Experts of a small language model: 42.7M parameters, 64 experts in each of 13 layers.
Below are experts of layer 6 (counted from 0) of a mixture-of-experts language model. Rows are named router (the router's row for the expert), gate (a neuron's input weights, with its number), up (a neuron's input weights, with its number), down (a neuron's output weights, with its number) and show model dimensions 0-255. Each number is 50 + 15 x the weight over its row's rms, rounded and kept within 0 to 99.
Before each expert's rows: a language model's description of what the expert responds to; "raises" lists some tokens whose logits its average output raises strongly, later layers aside. This comes from a sample of Wikipedia text that the model never trained on.

# expert 19
It responds to: Nouns and modifiers after prepositions or articles in stock phrases, such as in terms of, in addition, order, number, birth, death.
raises: "ing", "ed", " of"
router:65 71 48 64 57 47 14 60 85 62 38 16 54 41 49 59 41 47 43 60 63 38 63 25 62 66 63 57 47 78 47 41 41 77 43 46 45 29 33 57 40 51 64 74 59 70 62 55 53 63 32 43 47 59 51 43 43 53 21 28 53 39 69 56 31 58 71 45 52 50 84 41 41 55 87 18 47 27 66 44 51 37 39 52 53 63 73 33 69 39 62 57 54 53 84 45 44 36 74 45 48 33 64 35 36 34 22 44 65 39 33 67 58 46 37 41 44 36 64 61 70 44 45 61 37 69 37 63 64 41 51 73 40 15 60 36 69 44 35 30 52 47 57 63 64 69 73 53 52 64 50 37 60 41 29 52 46 68 56 86 65 38 60 45 52 51 29 63 36 63 54 66 56 58 48 29 54 72 36 66 31 64 44 49 61 66 44 51 39 33 21 42 27 53 25 53 40 32 47 78 71 59 50 54 69 38 51 66 99 31 53 47 49 48 67 66 40 48 47 47 40 68 58 56 54 39 35 36 58 64 55 40 70 53 46 33 62 81 59 48 48 20 54 26 29 77 62 57 47 56 44 12 43 21 67 59
gate2:37 59 59 54 60 39 29 62 75 60 47 53 75 53 79 13 43 35 51 66 58 57 90 48 99 65 61 61 62 74 33 49 65 46 46 56 41 67 49 30 47 32 50 60 63 44 46 61 25 85 29 55 42 54 51 07 36 42 66 42 38 15 25 17 42 57 62 45 65 39 80 50 62 68 62 40 38 28 52 44 34 56 46 36 74 40 36 62 65 44 56 34 50 62 46 38 61 49 90 56 51 19 54 29 41 40 70 53 30 32 30 59 42 50 70 57 68 66 37 54 76 54 45 50 64 65 24 40 72 54 31 49 55 45 58 35 32 54 46 59 64 79 67 58 39 60 42 44 54 59 39 31 42 57 41 44 24 47 46 47 23 58 70 17 62 58 67 46 52 66 68 65 64 43 66 58 29 56 60 80 35 46 60 63 64 50 61 44 57 58 72 38 56 63 36 49 54 57 54 65 64 49 46 33 42 30 29 54 29 54 72 50 36 36 55 39 44 70 26 44 39 59 46 28 59 61 45 48 30 54 56 59 51 61 60 67 37 52 60 41 96 46 48 46 61 44 48 50 33 29 73 74 52 49 62 50
up2:46 84 57 70 55 24 62 61 49 81 47 33 45 83 63 63 45 70 58 30 43 49 41 21 54 59 27 60 16 28 72 55 49 49 49 28 58 37 51 79 60 33 34 61 56 47 56 58 28 60 60 49 56 46 72 74 64 54 81 30 59 32 23 70 40 43 62 49 50 46 44 40 46 45 50 50 77 42 67 68 75 57 64 47 58 66 48 36 44 72 45 46 75 68 43 65 33 38 59 55 32 78 63 42 64 33 59 58 38 51 64 53 83 53 54 36 46 59 72 19 49 40 25 53 44 58 49 60 53 61 50 56 50 48 29 14 41 50 39 17 16 46 35 51 52 52 47 68 62 37 66 53 53 47 69 43 60 47 52 55 43 59 44 65 62 65 51 48 58 56 34 57 36 26 43 42 57 56 50 66 72 50 57 30 40 39 57 47 51 29 38 44 56 86 34 58 47 36 66 30 62 14 48 34 14 24 43 68 63 48 44 25 37 64 13 41 50 42 69 43 29 41 51 76 37 48 44 47 51 76 77 67 43 45 83 50 42 52 56 40 47 30 68 55 59 84 63 76 52 33 28 48 62 48 40 44
down2:72 36 76 41 66 75 52 62 43 43 32 43 64 68 69 44 31 66 28 79 44 50 62 46 81 48 92 32 60 59 18 48 66 40 61 47 38 76 69 72 48 59 50 22 29 53 37 44 34 56 46 53 40 48 55 41 37 12 46 19 33 84 46 32 52 60 28 71 41 66 37 55 53 69 33 41 38 43 62 60 59 39 26 48 47 41 52 53 41 35 43 36 45 70 52 64 43 67 51 34 46 34 55 45 45 58 50 38 48 68 46 45 70 65 52 49 67 61 51 44 55 29 62 56 53 60 44 43 43 43 44 48 31 84 50 66 01 49 66 56 49 49 87 52 40 62 43 16 46 42 56 39 27 68 58 42 38 24 22 48 64 47 34 31 61 46 51 50 66 34 41 40 68 47 64 56 33 57 67 33 58 53 48 55 65 37 53 60 66 43 44 67 87 63 60 75 62 60 68 56 39 57 73 70 15 50 29 57 65 44 34 58 38 43 48 29 86 60 27 29 30 47 33 40 49 33 55 50 42 60 42 45 67 72 18 34 47 45 61 44 72 56 48 72 48 51 73 63 53 37 68 76 45 34 49 50
gate3:59 63 41 43 40 64 58 64 25 59 26 39 32 37 68 62 62 86 44 37 56 53 33 38 41 34 36 31 32 63 60 39 70 57 49 31 75 38 33 60 05 79 36 49 66 73 54 72 86 39 44 59 39 44 62 72 44 56 56 50 61 27 38 45 59 65 43 56 44 32 64 75 36 38 53 48 48 46 36 34 41 26 46 55 39 55 35 60 18 44 59 50 79 78 76 78 56 56 47 16 56 39 40 37 58 72 37 28 63 43 20 67 50 32 37 48 38 46 33 50 62 45 52 44 36 45 34 54 55 36 47 77 59 53 70 24 57 19 42 57 52 52 59 63 58 31 47 43 72 28 15 49 75 75 54 72 50 28 69 54 31 41 22 40 51 29 46 57 32 42 42 60 46 49 39 57 43 66 38 78 90 33 50 50 48 63 43 23 39 56 46 33 28 49 78 43 71 45 77 59 38 73 78 44 36 52 49 71 51 39 61 59 28 59 49 65 52 42 59 51 58 48 29 59 48 32 66 56 57 25 53 43 43 68 38 46 45 70 60 68 36 52 72 48 62 70 59 45 60 42 57 33 46 40 52 35
up3:32 62 20 61 43 50 35 64 41 63 40 29 70 44 78 35 66 20 56 42 40 45 78 31 41 63 56 62 42 49 61 49 66 56 50 56 47 37 57 44 60 77 41 58 45 67 58 44 64 56 59 53 51 60 48 73 49 40 83 39 39 47 67 42 51 53 40 77 51 57 44 74 32 44 32 19 45 53 70 58 31 21 64 25 50 58 47 51 26 64 21 58 50 58 41 35 64 77 43 05 54 81 51 35 37 42 36 64 60 65 24 74 32 47 49 63 64 17 46 34 38 61 50 61 39 41 30 50 58 51 58 70 38 76 65 70 43 58 61 68 06 47 07 43 43 34 43 61 69 48 63 50 49 32 62 57 61 51 48 47 77 50 58 41 62 61 48 64 50 34 69 75 46 23 45 46 80 68 42 45 33 51 42 40 51 55 34 48 56 43 51 55 49 67 60 53 43 60 98 56 48 40 57 61 33 44 56 40 61 40 34 63 31 60 61 40 36 35 38 43 61 34 56 43 41 36 47 39 23 56 60 54 41 43 55 29 57 33 13 52 19 70 61 40 42 36 58 48 86 57 59 57 35 78 58 30
down3:65 57 17 68 64 56 83 64 56 32 62 15 77 50 44 32 48 80 27 40 47 53 28 42 71 38 62 42 48 31 75 48 19 62 49 60 56 25 67 33 50 57 45 45 62 55 56 51 59 82 20 56 55 35 66 52 52 46 64 54 42 36 50 24 36 38 40 78 43 50 36 34 52 28 37 61 63 30 35 60 55 13 61 59 50 39 53 57 39 52 30 66 58 64 66 56 48 38 70 53 37 54 21 59 53 41 37 55 72 75 23 34 40 58 68 62 41 79 40 18 53 65 43 38 36 40 63 49 29 21 61 67 48 53 49 33 35 43 41 50 48 69 37 51 12 62 41 42 65 61 16 77 56 59 84 35 49 48 23 36 49 48 43 58 48 39 58 35 31 39 60 65 36 46 27 43 40 43 72 51 46 29 40 69 43 51 38 42 48 30 52 41 47 48 73 30 47 58 41 65 45 47 51 65 45 32 88 59 51 47 35 57 28 35 46 31 43 30 64 46 47 41 35 52 35 60 60 73 40 42 43 52 41 16 46 56 47 53 31 65 20 53 32 67 63 64 28 41 58 42 51 25 34 50 63 22
gate4:47 77 63 36 67 46 58 27 47 50 57 41 55 47 45 43 55 49 76 35 25 46 21 71 71 46 63 50 34 69 26 45 48 30 65 48 47 74 50 56 28 30 76 27 62 64 47 58 26 54 46 60 52 57 73 47 48 21 50 41 46 42 75 42 25 67 71 54 43 21 55 59 49 90 69 55 45 28 46 44 62 67 26 45 43 63 55 54 73 48 73 36 73 57 27 43 57 62 65 44 43 48 55 58 32 47 71 36 41 27 54 14 68 52 83 73 29 55 67 42 67 52 41 57 72 50 52 63 51 17 38 15 65 44 27 39 38 37 71 16 25 70 60 36 57 58 35 54 43 44 41 30 77 51 46 21 45 38 73 56 58 32 40 62 38 42 47 56 42 34 62 43 67 47 29 70 50 57 62 33 45 52 72 50 45 59 24 51 49 49 58 51 48 52 40 41 36 69 21 67 54 30 60 49 65 48 70 34 51 44 59 50 35 61 59 60 57 29 14 26 11 25 49 50 31 59 24 41 51 67 51 50 55 72 53 27 45 36 50 64 47 49 42 49 49 37 56 52 56 42 14 32 58 45 39 62
up4:30 42 55 37 28 81 60 37 30 51 22 30 42 44 69 47 52 61 64 37 72 56 71 58 52 66 64 53 28 61 42 29 51 48 55 43 49 56 46 45 65 68 50 24 12 49 61 41 58 47 52 40 76 52 43 26 39 46 49 53 41 38 25 69 56 51 58 35 30 37 54 57 34 68 25 55 63 50 24 66 55 60 66 53 49 30 67 18 49 09 21 29 32 70 36 62 56 32 73 42 49 42 67 48 42 62 57 64 68 23 78 14 20 80 51 60 50 53 40 48 62 34 30 51 21 65 36 71 68 50 42 59 22 62 58 71 29 52 65 57 67 37 50 63 59 47 36 66 39 48 52 56 37 68 42 48 55 26 55 52 36 69 67 69 18 65 59 50 58 51 48 58 54 43 56 58 39 50 59 56 52 72 32 44 71 54 53 37 29 66 74 58 40 88 32 28 59 36 70 51 41 45 30 28 28 47 71 66 54 31 53 73 42 53 67 20 61 62 63 56 37 43 62 51 50 52 52 49 30 70 30 78 44 61 57 63 58 29 27 42 36 14 59 64 55 60 40 48 40 41 43 54 62 67 52 62
down4:68 64 70 39 34 37 29 76 56 46 40 49 47 34 76 63 65 39 49 88 68 57 45 41 70 68 52 49 21 52 80 44 56 24 55 37 23 22 35 67 47 33 63 43 59 36 37 37 48 72 63 41 58 47 39 41 89 22 41 39 60 53 57 63 54 67 28 42 33 49 73 53 50 58 34 88 64 44 35 58 43 47 52 58 62 46 56 40 48 45 51 30 57 70 63 49 41 62 42 57 74 50 45 55 56 48 29 38 43 38 39 27 40 53 45 22 57 47 61 41 38 42 36 59 19 52 00 67 32 53 84 74 53 57 47 46 71 46 66 55 46 21 30 56 53 59 49 60 63 53 36 56 65 55 34 43 39 51 56 38 63 52 49 83 51 39 60 57 40 45 42 51 36 79 75 71 46 25 44 53 37 63 46 37 58 62 53 44 33 60 41 63 70 55 05 49 66 37 62 48 72 35 57 32 55 38 44 41 30 50 52 39 40 39 81 42 65 47 27 66 70 60 56 15 51 29 59 57 84 23 68 64 47 48 65 53 55 41 40 38 58 42 42 38 32 30 50 76 43 58 64 55 38 55 33 72
gate5:66 32 25 16 53 66 48 59 45 25 25 44 67 49 39 33 78 34 63 64 40 26 68 62 66 66 66 51 46 67 64 49 46 59 34 14 50 52 35 57 51 93 63 50 59 56 29 53 29 78 58 28 39 79 61 63 38 55 36 58 99 65 30 70 48 31 51 40 60 64 62 56 34 50 48 72 50 49 47 65 28 47 46 40 57 37 48 50 57 81 27 66 56 42 41 69 21 52 67 34 37 67 58 32 72 33 58 47 44 46 35 43 54 31 37 52 60 49 75 35 30 60 60 76 50 65 48 37 52 42 52 31 37 35 49 52 49 22 43 53 51 49 60 64 63 59 61 24 33 43 52 29 25 40 46 47 20 42 67 55 65 71 41 52 54 50 54 35 53 49 72 72 48 99 52 36 45 70 35 37 40 66 51 64 71 41 71 37 66 43 32 70 46 43 51 36 55 29 60 75 52 62 42 33 73 38 46 25 39 34 49 58 31 35 43 51 42 74 37 45 27 81 55 59 53 45 37 51 58 65 57 24 52 38 68 33 53 34 43 53 51 34 56 44 25 52 50 34 65 64 34 41 50 35 39 61
up5:59 63 43 58 85 43 43 05 36 11 46 53 47 60 64 50 56 58 54 33 54 66 69 29 42 43 34 27 49 69 53 38 68 70 71 46 43 41 33 49 61 40 50 68 40 52 23 31 36 58 52 37 54 86 49 50 60 67 54 61 06 45 63 25 56 46 55 43 62 52 54 61 39 51 87 54 38 55 61 48 61 30 40 46 48 19 61 66 49 42 23 30 24 77 66 68 11 51 39 30 73 47 22 16 28 52 49 38 50 47 86 25 32 53 48 55 42 28 59 56 44 65 54 62 42 41 38 51 40 41 46 35 48 72 23 58 59 61 58 52 48 83 46 27 53 42 53 44 63 66 29 31 43 36 57 49 75 44 63 74 51 57 50 48 46 61 44 52 51 43 72 42 37 43 73 63 41 45 68 80 47 52 52 49 60 48 39 47 74 65 32 42 68 71 78 58 59 37 40 51 49 59 75 33 53 55 51 54 54 40 53 57 64 52 38 67 64 56 38 31 43 67 48 66 39 36 50 64 21 50 38 53 58 34 52 24 66 53 40 59 23 41 47 32 72 31 35 60 67 74 31 64 83 59 58 61
down5:66 29 25 35 48 46 44 43 48 34 30 09 63 44 70 43 48 43 39 51 78 52 59 50 40 39 44 70 51 28 76 38 49 46 45 91 52 20 36 41 37 45 12 58 72 62 40 49 63 46 62 71 73 30 57 59 77 62 44 46 22 42 41 44 64 78 44 43 55 53 38 46 29 62 43 67 35 49 36 42 15 66 40 36 38 50 27 39 61 58 52 65 86 57 53 35 52 52 36 68 54 32 27 17 39 72 50 64 63 46 35 63 50 41 40 66 55 49 60 69 57 75 61 55 83 60 53 58 37 50 32 72 50 68 44 24 75 29 38 27 33 73 82 28 36 42 52 89 36 49 46 51 29 46 37 40 39 48 35 57 55 62 46 36 55 49 70 71 70 55 74 38 49 53 38 57 62 59 44 66 60 36 72 28 63 55 27 49 47 39 47 48 53 38 38 51 42 47 58 57 52 45 36 58 70 44 56 49 37 55 41 66 62 40 74 66 64 58 36 59 56 44 66 35 37 41 51 31 40 67 41 66 54 34 47 39 51 73 75 84 35 75 34 50 62 45 78 48 55 53 36 41 06 56 45 56